From a checkpoint of a small mixture-of-experts model trained on Wikipedia.
Size: 12 layers, width 384, vocabulary 8192, 53.6M parameters.
Experts: 24 experts in each of 11 layers, 192 squared ReLU neurons an expert, 2 picks a token, a softmax router, 3 empty slots to pick.
Training: a variant of Adam for the experts, 293M tokens, 4465 steps.
Below are experts of layer 8 (counted from 0) of a mixture-of-experts language model. Rows are named router (the router's row for the expert), up (a neuron's input weights, with its number) and show model dimensions 240-287. Each number is 128 + 24 x the weight over its row's rms, rounded and kept within 0 to 255.
Before each expert's rows: "mostly gets" lists some tokens that are sent to it at least half of the time. This comes from a sample of Wikipedia text that the model never trained on.

# expert 23
mostly gets: "″", "′", " List", " Year", " Location", " Coordinates"
router [102 165 152 194 145 104 120 117 145 116 112 116 142 150 108 114 140 140 117 120 121 121 136 163 139  85 132 127 107 132 123 123  94 185 120 114 125 111 140 128 111 105 105 156  91 124 119  73]
up0 [141 156  97  98 112  99  98 111 149 126  93 123  62 159 103 106 103  96 121 108 127  99 112 145 170 122 148 130 150  70  72 167 141 104 135 147  88 118 169 123 126 134 146 135 118 108 150 105]
up1 [108 117 152 110 184 124 130 105 143 136 114 110 151  97 116  90 106  99 129 137 128 137 131 198 136 111 135 130 135 156 137 109 147 128 105 168 133 143 165 126 116 111 117 150 135 118 157  66]
up2 [105 115 157 143 154 130 106 105 147 144 126 123 132 145 111 139 154 136 188 139 105 123 122 121 126 111 133 160 148 125 149 153 142 167 111 144 112 127 116 125 131 139 151 109 104 126 148 100]
up3 [ 95 149 163 157 155  78  96 161 144 186 124 101 143  87 143 131  94 135 156 143 117 161  92  83 127 126 104 165 108 148 137 126 164 134  88 155 184 144 128 108 121 126 160 138  93 124 140 149]
up4 [132 157 142 108 112 124 127 112 140 143 122 141 129 187 132  83 114 116 139 118 137  81  70 128 120 167 110 125 119 154 163 100 120 129 154 122 166  93 122 115 109  99 123 100 146 135 116 108]
up5 [115 111 103  90 170 140 101 127 171  94 134 156 157 149 108 139 183 164 135 128 124 141 113 148 160 151 147 163 188 107 131 150 152 123 146 128 123 141 163 145 134  99 156  85 185 104 158 128]
up6 [ 81 190  96 133 167 138 115 136  51 138  84 133 128 134 144 175 105 134 130 112  87 118 123 125  93 116 105 117 151 132 123  96 130 138 137 120 141 104  77 158 107 118 167 151 138 111 105 110]
up7 [132 150 119 122 113 122 127 145  97 138 138 172 140 161 139 152 192 107 122 104 126  91 131 103 100 132 154 126 117  67 132 140 132 155 146 121 116 148 154 132 118 123 114  93 112 126 144  71]
up8 [ 99 113 125 162 102 110 133 111 130 103 126 167 130 143 130  90 149 166  92  81 129  86  97 105 139 132 106 103 138 116 181 144 201 127 127 104 105 175 129 149 141 148 135 101  89 137 162 163]
up9 [120 123 116 137 154 137 113 121 113 154 150 145 129 139  84 161 137 113 146 114  92 115 148  88 131 129 126  97 117  85  91 170 104 133 132 164 126 144 105 118  99  96 136 115 103 136 118 124]
up10 [133 166 144 167 127 136 101 132 118 114 127 115 149 157  82 110 117 155  93  91 123 113 141 154 154 129 135 158 145 111 137 118 164 128 142 153 114 169 153 129 122 125 152 120  74 119 148 131]
up11 [135 156 129 142 131 144 172 150  96 107 124  85 108 141 138 156 150  74 108 123 122 137 132 171 138 162  92 157 138 150 140 154  96 121  75 109 150 116 101 130 112  74 172 122 135 123 129 109]
up12 [103 147 123 151 112 143  90 130 125 115 148 130 140 139  87 101 118 133 153 104 135 139 141 127 117 115 148 171 128 131 117 104  83 138 120 152 149 118 128 100 152 107 111 142 117  87 132  92]
up13 [128 114 161 124 144 119 142 135  91 138 102 129 110  92  93 141 175 132 135 115 128 102 146 116 155 100 104 133 122 176 146  86 119 122 134 137  83 119 105 149 160  98 139 117 144  98 103  88]
up14 [123 177 146 145 110 105 139 166 150 135 102  94 145 106 110 154 129 171 143 100 146 130 104 145 120 120 177 100 164 149 144  75  94 132  92 141 130 119 138 138 119 115 166 115 156 167 173 137]
up15 [ 65 134 135 167 177 106 129 139 177  96 112 155 142  95 109 174 143 190 178 116 101 155 148 139 118 135 162 112 115  74 163 174 172 123 126 119 136 128 118 124 125 131 133 133 105 109 150 125]
up16 [ 66 118 163 102 174 127 120 164 177 123 124 147 133  92 144 112 139 159 142  92  76 146 127 128 132 107 146 120 117 152 151  91 141 123 173 119 129 130 111  95 132 124 138 102 154 111 135 141]
up17 [143 107 163 113 106 129 105  97 107 163 113 147 107 141 130 139 130 109 149 111 103 139 143 163 103 157 130 160 144 127 118 145 116 123 115 132 140 120 118 118 119 135 141 128 106 136 133 108]
up18 [114 153 184 133 131 141  93 105 112 121 126 136 126 114 129 102 152 133 148 114 105 129 121 115 105  97 140 169 107 149 151 189  97 131 115 127 154 127 144 128  97 122 114 156 149 107 140 145]
up19 [128 118 161 150 141  77 183  97 109 118 162 143 131 124 105 113 126 124 144 112 156 120 150 161 125 125  98 131 160 130 130  98  95 118 149 107 117 125 134  81 144 132 138 152 122 137 143  84]
up20 [137 115 147  86 139 117 133 192 147 128 122 124  64 169 100 144 141 130 138 167  97  97 149  96 144 183  94 202 136  90 117 134 139 141 108 180 121 132 106 109 173 141 167 109  81 106 118 141]
up21 [128 129 123 140  66  92 121 115 156 153 145 104 145 160 111 157 122 104 130 136 138 154  89 111 141 111 124 112 131 124 155 177 114 140 130 141  80 120 136 119 138 123 149 112 136 109 151  96]
up22 [101 173 154 162 142  66  79 158 102 166 139 127 123 153 129 161 129  98 160 143 135  75 116 176 147 154 166 115 150  88  92  86 121 168 164 146 141 148 185 140 137  93 150 151 118 111 105 103]
up23 [137 142 131 154 117  98 122 137 102 133 110 176 133 125 190 135 146  77 119 132 123 156  90 120 105 111 131 135 137 172 136 133 137 157 152 132 107  94 146 150 109 145 101 124 114 152 112 132]
up24 [ 99 146 121 121 112 143 118 182 119 109 102 109 104  70 111 131  79 127 116  84 124 111 138 122 126 115 147 130 156  92 120 128 169 115 157 151 110  97 163  72 102 189 121 119 154  92 117  83]
up25 [113 128 115 111 144 117 134 130 145 111 146  90 154 158 118 164 133 181 114 141 124 166 174 166 167 136  79 118 138 146 128 171 124 138 145 111  98 114 152 163 108 131 136 135 130  89 142 144]
up26 [ 76 136 110 125 126 120 171 164 121 114 130 148 153  60 146  84 137 130  86 141 134 131 119 117  68 133 150 151 154  94 108 120 111  93 114 138 127 137 126 130 106 104 122 141 126 123 145  99]
up27 [143 116 131 104 150 128 139 144 150 137 136  98 184 123 177  81 161 132 112 147  85 158 117 142 167 135 107 107 141 146 164  85 136 155 153 157 118  89  99 122 115 104 119 131 171 141 156 105]
up28 [115 151 145 146 146 160 146 100 151  89 148 118  77  94 123 166 165 111 130 110 113 102 137 128 109 131 136 167 136 158 128 123 104 147 172 122 159 151 124 119 144 119 106 155 137 127 138  97]
up29 [154 156 140 134 127 175 135 124 195 135 111 135 116 163 202 150 120 131 172 103 119 129 110 104 140 189  96 168 167 116 111 126 145  99  95 126 178 109 155  97 138 153 159 141 124 150 145 150]